config.toml
num_hidden_layers = 10
hidden_size = 320
n_experts = 64
experts_per_token = 3
d_expert = 64
d_shared_expert = 0
hidden_act = "swiglu"
moe_layers = [0, 1, 2, 3, 4, 5, 6, 7, 8, 9]
router_score = "softmax"
normalize_top_k = false
routed_scale = 1.0
balance_loss = 0.000739
balance_bias = true
init_std_router = 0.0204
lr_router = 0.000585
num_attention_heads = 8
num_key_value_heads = 2
head_dim = 64
vocab_size = 2048
norm = "rmsnorm"
norm_place = "pre"
norm_eps = 1e-05
positions = "rope"
rope_theta = 500000.0
rope_fraction = 0.75
qk_norm = false
attn_scale = 0.125
tie_word_embeddings = false
parallel_block = false
init = "normal"
init_std_qkv = 0.0393
init_std_o = 0.0
init_std_up = 0.0393
init_std_down = 0.0
optimizer = "adamw"
learning_rate = 0.00173
beta1 = 0.95
beta2 = 0.95
weight_decay = 0.1
lr_head = 0.00633
max_grad_norm = 1.0
warmup_steps = 453
schedule = "wsd"
decay_fraction = 0.741
decay_shape = "linear"
final_lr_fraction = 0.0
batch_tokens = 131072
max_seq_len = 1024
doc_mask = true
z_loss = 0.0001
train_tokens = 461100000
max_steps = 3518
dataset = "wikipedia_en"
Below are experts of layer 5 (counted from 0) of a mixture-of-experts language model. Rows are named router (the router's row for the expert), gate (a neuron's input weights, with its number), up (a neuron's input weights, with its number), down (a neuron's output weights, with its number) and show model dimensions 80-159. Each number is 128 + 32 x the weight over its row's rms, rounded and kept within 0 to 255.
After each expert's rows: a language model's description of what the expert responds to. This comes from a sample of Wikipedia text that the model never trained on.

# expert 35
router [127 164 137  78 146 134  64 132 116 172 193  86 105  97 137 126 107 116 146 138 128 146 113 119 134  89 118 171 183 132 134 162 130 126  89 147 121  47 153 133  86 111 117 154  89  82 133  84 130 107 151 127 126 149 181  67 152 149  81  92 109 135 116 124  92 199 150 117 183 162 171 156  85 164 144 146 101 157 120 123]
gate0 [110 142 127 186  72 148 154  98  72 124 136 144 110 112 140 141 107  97 117 119 142  96 134 152 164  96 161  88 102 166 135 127 106 121 127 131 154 105 135 114 141  24 112  87 123 117 184 145 171 122  46 148 156 111 161 149  89 117 129 119 105  68 141  96 132 115 152 108 143 129 113 163 104 142 118 105  97 146 142 132]
up0 [163 148  85  90 106 107 101 155 130 153 114 119  99 144 137  95 127 145 146 152 120 173 118 139  92 107  84  78 146 121 143 127 126 118  82 100  98 133  99 126 131 164 161 138 112 180 104  88  92 163 149 156 113 118 132 109 173 125 141 111 176 122 176 226 123 157 198 163 149 150 111 168 162  96 101 148 134  62  70 230]
down0 [133  72 145 111 134 176  68 119 174 180  82 111 143 180 145  79 101 148 129 120 116 145  74  79 135 162 162 127 118  98 107 147 120 107 110 168 152 228  90 117 184 193 113 132 115 133 137 140 122 121 131 129 176 146 105 114 142 120 148 123 204 182  90 116 146  92 154 168 150  39 173  62 155 140 125 114 111  88 120 104]
What it handles: Word pieces following an initial B or b in proper names and words, such as Bo-og-ie, Bra-z-il, B-ang-ladesh, The Beat-les.

# expert 51
router [134 132  81 119 157 108 172 196 100  97 138 126 137 173 124 112 128  91 139 132  83  90 126 131  80 155 142 132 124 162 191 176  88 102 179  90  92 125 121  98 128 148 116 162 177 142  65 136 129 170  91 154 109 141 152  99 138 159  91  86 154 178 145 124 123 126 162 141 128 136 159  96 159 170 180 120 102  95 110 156]
gate0 [109 158 112 110 108  85  90 159 147 178  50 122  95 136 148 108 158 154  86 108 103 134 150  75 139 128 104 154  79 137  76  56 187 140 121 237 121  99 134 115 107 111 160 120 157 148 183 165  61 175  96 136 115  62 130  72 108 115 144 146 102 114 138 133 237 147 125 139 146 118 140 121 141 176 138 146 141 126 133  96]
up0 [183  95 103 121 134 100 109 152  86 180 176 149 121 138 106 199  74  97 114 173  85 156 121 137 137 126 180 110 150 106 150 141 116 183 171 104 132  69  78 206 114  82 159 148 169 130 167 144 146  81 140 168 126 156  97 126 121 112 108 140 116 158 135  95  47 148 142 136 107 113 186 149 132 135 116 141 125 152 124 110]
down0 [102 151 108 128 148 141 148 102 108 153 161  89  85 131 167  97 146 121 112 112 153 140  66  97 107  98 149 141 135 126 114 121 153 143 108 144  54 111  93 124 153 109 145  81 136 113 154 128 117  94  70 137 146 133 154 122  88 128 137 116  97 169 129 122 205  75 151  86 154 140 123 164 132 100  37 160 110 104 135 148]
What it handles: Single consonant-letter pieces inside names and rare words, e.g. n in Borg-n-ine and Ig-n-azio, L in NHL, k in Funky.

# expert 22
router [116 139  69 104 166 111 148 134  97 130 117 139 176 194  89 135 111 118  91 108 192 109 115  85  92 131 123 162 131 134 105 131 112 190 144  95 103 113 112 171 136 136 132 102 126 120  94 142 134  92  80 112 108 124  95 184 134 173 156 122 136 163 142 160  66 134  96  94 144 106 174  67  94 155 126 103 123  75 162 148]
gate0 [127 142 107 134 145  59 154 142 117 155 142  94 104 140 139 127 132 136  96 130 143 111  72 176 123 113 124 112 110 129  75 126 122  51 105 118 128 122 117 124 156 169  90 149  98 169  84 167  94 105 123 147 190 149 149 152  47  69  95 167 170 122 159  96 172  94 105 163 150 152 128 120 133 163 153 126 110 130 134 109]
up0 [ 74 129 173 110  92 162  48 152 180 192 152 175 121 114 129 121 156  91  91 154  86 149 124 105  95 141  79 134 113 110 179 113 143 142 119 179 111  79 121  90 130  92 106  94 148 140 124 175 142 139  87 129  99 112 134 131 132 193 153 100  95 107 160 143 123 125 124 148 161 121 120 101 164 154 103  94 153 139  87 151]
down0 [110 113 112 177 180 162  58 103 180 153 109 126 116  95 122  87  68 177 111  95 114 118 156  80 146 160 104 148  78 145 110 106 124  81 205 174 134 185 152 118 163 144 113 114 153 141  90 141 138 135 127 128  86 116 127 154 137 137  77 128  98 169  46  82  75 158 144 121 107 107  99 103 167 143  89 117 115  76  74 153]
What it handles: Year and date numbers or their final digits in dates, birthdates, ISBNs and tables, such as 2019, 195-1, 196-8.

# expert 32
router [125 135 115 160 122  97 138  56 146  81  87 152 148 192 144 109  93 106 165 149 115 131  67 127 207 161 116 141 105 133 111 196 157 162 145 112  94  90  59 132 111 124 109  59 125  95  88  91 138 109 114 155 175 125 122 197 145 176 103 127 182 153 106 160  47 114  88 150 159  95 105 134 157 167 148  77 111 103 176 160]
gate0 [ 88 180  96 137 123  94   5 181 124 146 135 185 115 118 125 163 105 137  73 120 136 109  78 126 146  88 173 110  86 142 163 103 114 144 113 159 154 133 108 107 120  64 130  66 103 117  81 132 125 148 135 120 102 148 141 143 100 179 184  93 139  72 136 109 174 113 111 100 154  80 197 108 131 117 112  89 118 125  94 112]
up0 [ 99 148 123 142  92 134 102 166 170 109 197 168 143 121 136 193 117 119  96 158 134  95 156 151 193 152 108  83  47 137 162  83 145  86 143 120 144 142 116 149  93  94  91  78 127  83 108 128 104 130 103 102 109 116 165 113 105 172 153  98 122 111  98 113 193 133  70 146 140 117 126 115 127 135 159  41 110 119 112 135]
down0 [114 149 124 101 169 152 155 155 110 174 126  92  41 119 156 100 188 185 105 130 113 110 105 182  91 177  52 111 160 126 130 117 129  69 197 141 149 108 116 135 132 105 147 107 125 142  99 123 168 193 126 125 146 122  92 115  80 148 200 119 128 110 119 146 103 117 171 107 134 143 101 126 163 113 133 146 135 120 105 145]
What it handles: Digits and number pieces in geographic coordinates, years and large figures in tables, such as 98°13′, 15,791, 198.

# expert 5
router [104 172 168 107 131  60 105 126 102 135 149 134 109 114 125 114 164 139  81 101  99 115 142 123 135 169  95 136 148 162 129 129  89 138 123 106 136 164 106  82 109  87 216 120 111  93  59 151 145 142 187 148 119  96 110  80 135 153 114 146 118 176 160  81 156 155 177 128 133 163 145 139 154 132 119 152 106 140 103 175]
gate0 [ 96 182 170 155 110 141 159  60 130 121  91 149 101 162 178 115 149  83 123 168 149 107 111 114 109 153  89 157 151 170 123 130 143 109 216 115 169 109  99 137 124 124  61 123  16 123 188  61 159  73  70  98 103 194 130 106  94 108 125  83 133 167 143 129 138 127  70 135 122 107 112  97 133 176 108 119  82  67 142 146]
up0 [132 186 215 134 172 118 142 124  87  87  63 103  90 155 154 115 154 122 139 144 106  99 122 112 156 155  75 195 192 151  91 132 104 130 184 133 169 112 110  95 147 126  76 108  49  99 122 164 151 107 103 103 172 117 145  81  64 143 159 101 129 171 170 170 152  64 117  95 152 168 144 111 128 184 157 131  84 117  72 151]
down0 [123 158 146 139  74 173 120 111 106  59 113  88  84  93 142  98 159 133 113 211 123  95  36  98 146 125 164 192 101 121 140 107 112 140 193 109 123 154 145 176 132 156  91  81 121  95 150 130 167  95  67  55 111 161 134 130 168 161 121 120 125 110 114 135 106 120 133 167  81 129 204 147 145  83  96  53 150 146 117 117]
What it handles: Single consonant pieces inside words, especially t and f, often in place names and proper nouns, such as Seat-t-le, On-t-ario, bough-t.

# expert 29
router [121 165 157 240 166 100 114 125 122 100  86 127 111 170 166  87 142 129 137 152 117 104 152  86 131 115 119 100 137 151 119  96 105 116 160  88 123 213 184 140 107 145 114 188  99 143 170 131 121 143 156 132 104 156 131 132 113 138 159  98  78 189 124 111 152 120 125 174 172  49  73 137 120 125 101 106  94 131 181  85]
gate0 [ 75 114 105 153  53 175 154 126 150 128 111 126 107 111  96 105  97 147 108 159 157 104 127 146  83  74 101 109 117 110 169  84 141 140 141 148 157 141 132 124 142 143 144 174 127 184 115 219 135 190 141 146 179 132  88 126 145 109 147 137 104 172 155 133  99 109 144 136 152  25 100 116 138  92 112 101 157 146 134 141]
up0 [114  90 162 156 106 100 154 104 128 162 113  55 142 119  93  80 174 135 124 175 120 106 189 154 194 224  97 131 153 131 118 133 143 140 114 138 136 115 113 106 125 141  79  53 129 117 122 116  94 123 125 111 160 125 129 144 146 140 119 116 138 167 161 192 130  89 170 138 131 166 113 143  96 129 156  96  84  99  52 123]
down0 [127 139 130 154 111 138 117 104 109 100 142 216 123 128 110 161  96 100 153 148 141 117 141  96 173 170 142 138 130 161  63 103 162  97 156  86 167 148 163  71 101 103 145 136 122 129 141  71 138 176  98  96  94 150 102  92 137 101  92 177 126 137 173  90 139 135 157  93 152 107 134 178 184 101 132 152 127  66 121 158]
What it handles: Inner syllables of ordinary and scientific words, especially after m, l or ex, such as amph-ib-ians, l-int-els, ex-pl-osion, morn-ing.

# expert 9
router [137 155 116 127 112 126  82 100 109 173 131  70  62  89 114 164 160  91 110 189 142  93 120 175 123 120 147 119 191 112 149 137 200  90  84  86 159 124  37  74 124 137 119 131  81 145 150 118 170  66 126 131 112 166 180 137 108 136 144 146  89 154 141 164 165 159  91 107 135 126 109 109 165  99 149  91 132 188 118 114]
gate0 [149 136 141  97  85 169 158 124 140  93 165 131 116 156  85 109 186  84  98 149 130 154 173 120 170 128 118 195 127 135 119 155 130 142  98 129 140 174 153 152 176  92  87  82 147 159 117 132 136 104  81 106 116  96 130  99 119  92 102  88 106  47 128  85 111 121 120 148 150 147 120 129 154 150  97 145 130 144 186 144]
up0 [141 109 128 138 159 183 183 117 196 117 112  87 111  97 110 140 154 111 138 109 133 132 119 162 187 114 110 135 137 106  78 128 108 171 136 139 159 126 124 151 140 173 136 123 101 150 169 128 157 117  92 118 121 151 113 117 124 110 123 105  96 149 137 115 107  80 123 170  85  77 132 153 128 131 116  97 148 179  81  83]
down0 [130 122 120 153 143 167 186 101 117  99 119  98 139 210 171 119 122 197 225  94  85 114 135  87 122 134  65 136  97 123 125 131 126 100 196 141 165  69 108 155 104 110 143  76 106 106 110 140 146 120 119 159 112 134  93 155 153  91 154 116 146 107  99  96 133 150 124 170 105  69 123  98 158 110 153 149 137  69 122 147]
What it handles: Closing pieces of multi-piece words, usually suffixes like ite, ine, ity, ation, ured, e.g. quartz-ite, on-s-ite, capt-ured.

# expert 2
router [120 156  82 132 124  73 126 145 137 180  27  90 109 122 131 110 145 127  72 134 123 167 156 156  82  85 178 133 134 127 101 121 109 143 163 167 112 127 156  79 109 122 144 107  77 211  98 126 133 103 157 167 122  88 117 146 136  33 161 141  89 143 139 149 118 169 101  79 146 155 108 164  80 101  95 130 104 111  72 155]
gate0 [125 149 175 132 150 212 139 191 103  93 194 120 130  94 169  94 180 121  76 142 113  84 145 127  88 131 137 123 157  84 179 117 131 126  78 159 136 114 133 126 116 169 134 123 140 110 129 129  69 121 108 123 151  88 135  63 135 146 131 134 109  93 137 153  98 103  97  92 102 146 184 154 125 150 104 150 165 156 142 142]
up0 [ 98  89  90  53 132 125 141  89 153 124  95 139 119 145  48 180  98 173 130 117  94 187 148 142 134 118 154  91 118 168  86 119  97 144 148 137  90 114 193 196 121 108 110 142 146 114 148 142 170  90 162 111 126 180 122 106 149 141 146 125 121 145 105 122 172 163 146 150 138 111  50  93 128 141 160 106 161 120 110 130]
down0 [166 160 136 123 144 136 132 117 171  97 151  96 145 125 160 124  78 165 134 195  93 161 132 139 113 125 128 131 111 122 106 112 119 152 181 144 129  91  97 120 143 180 146 118 101  53  56 132 112 122 128 153 120 112 136 152  96 124  73  95 115 114 145 108 167 148 134 133 156  75 127 117 165  69  78 127 138 160 122  53]
What it handles: Closing punctuation and brackets after names and titles, especially colons splitting book subtitles and publisher cities in references, like New York: or ")".

# expert 44
router [151 156 146 168 134 155 102 198 153 153  74 110  62 100  86 141 124 131 141 123 192 123 120 158 133 134  86 149 119 126 150 114 153 104 200 145 154 166 151 165 126 119 140 134 130 142 151 112 161  90 197 180 137 103 114 130 168 117 163 122 136  97 139 202 137 164  84 132 130 170  91 170 115 145  88 155  95 165  84 161]
gate0 [135 159  55 102 123 152 108 102 101 116 144 135 131 105 150 102 120 126  88 150 132  54 146 160 134 118  88 167 104 118 140 142  96 144 108 133 103 116  50 129 116  84 112 138 144 127 136 167 159 178 205 110 115 122  78 145 210 131 123 126 138 116 113  56 136 125 111 150 115 127 127  95  95 155 135 142  48 125  95 133]
up0 [173 202 105 142 134 157  77 117 140  99 111 153 124 133 180 102 122 176 114 102 144 109 193 127 127 137 147 101 107 135 147 132 115 157  87  97 163 175  83  63 129 100 116 181 146 113 131 174 127 182 155 124  92 140 189 141 142 136 115  78 134 119  78  91 161  86  94 155 148 117 110 154 162 139 136 168 121 164 106 111]
down0 [ 79  92 114 138  94 147 107 103 119  89 109 110 196  56 143 196  96  82 115 133  69  64 105 113 128  83  87 121 117 121 136 143 106 153 217 144  89 135 177 115  97 124  73  88 123 114 153 134 135  99 182 111  83 109 170  76 170  58 117 108 123 127  84 152 147 160 186 168 111 147 135 170  97 140 108 134 143  96 133 143]
What it handles: Word endings like -er, -or, -ed completing nouns and verbs, especially reviewer in film and music reviews, plus player, published.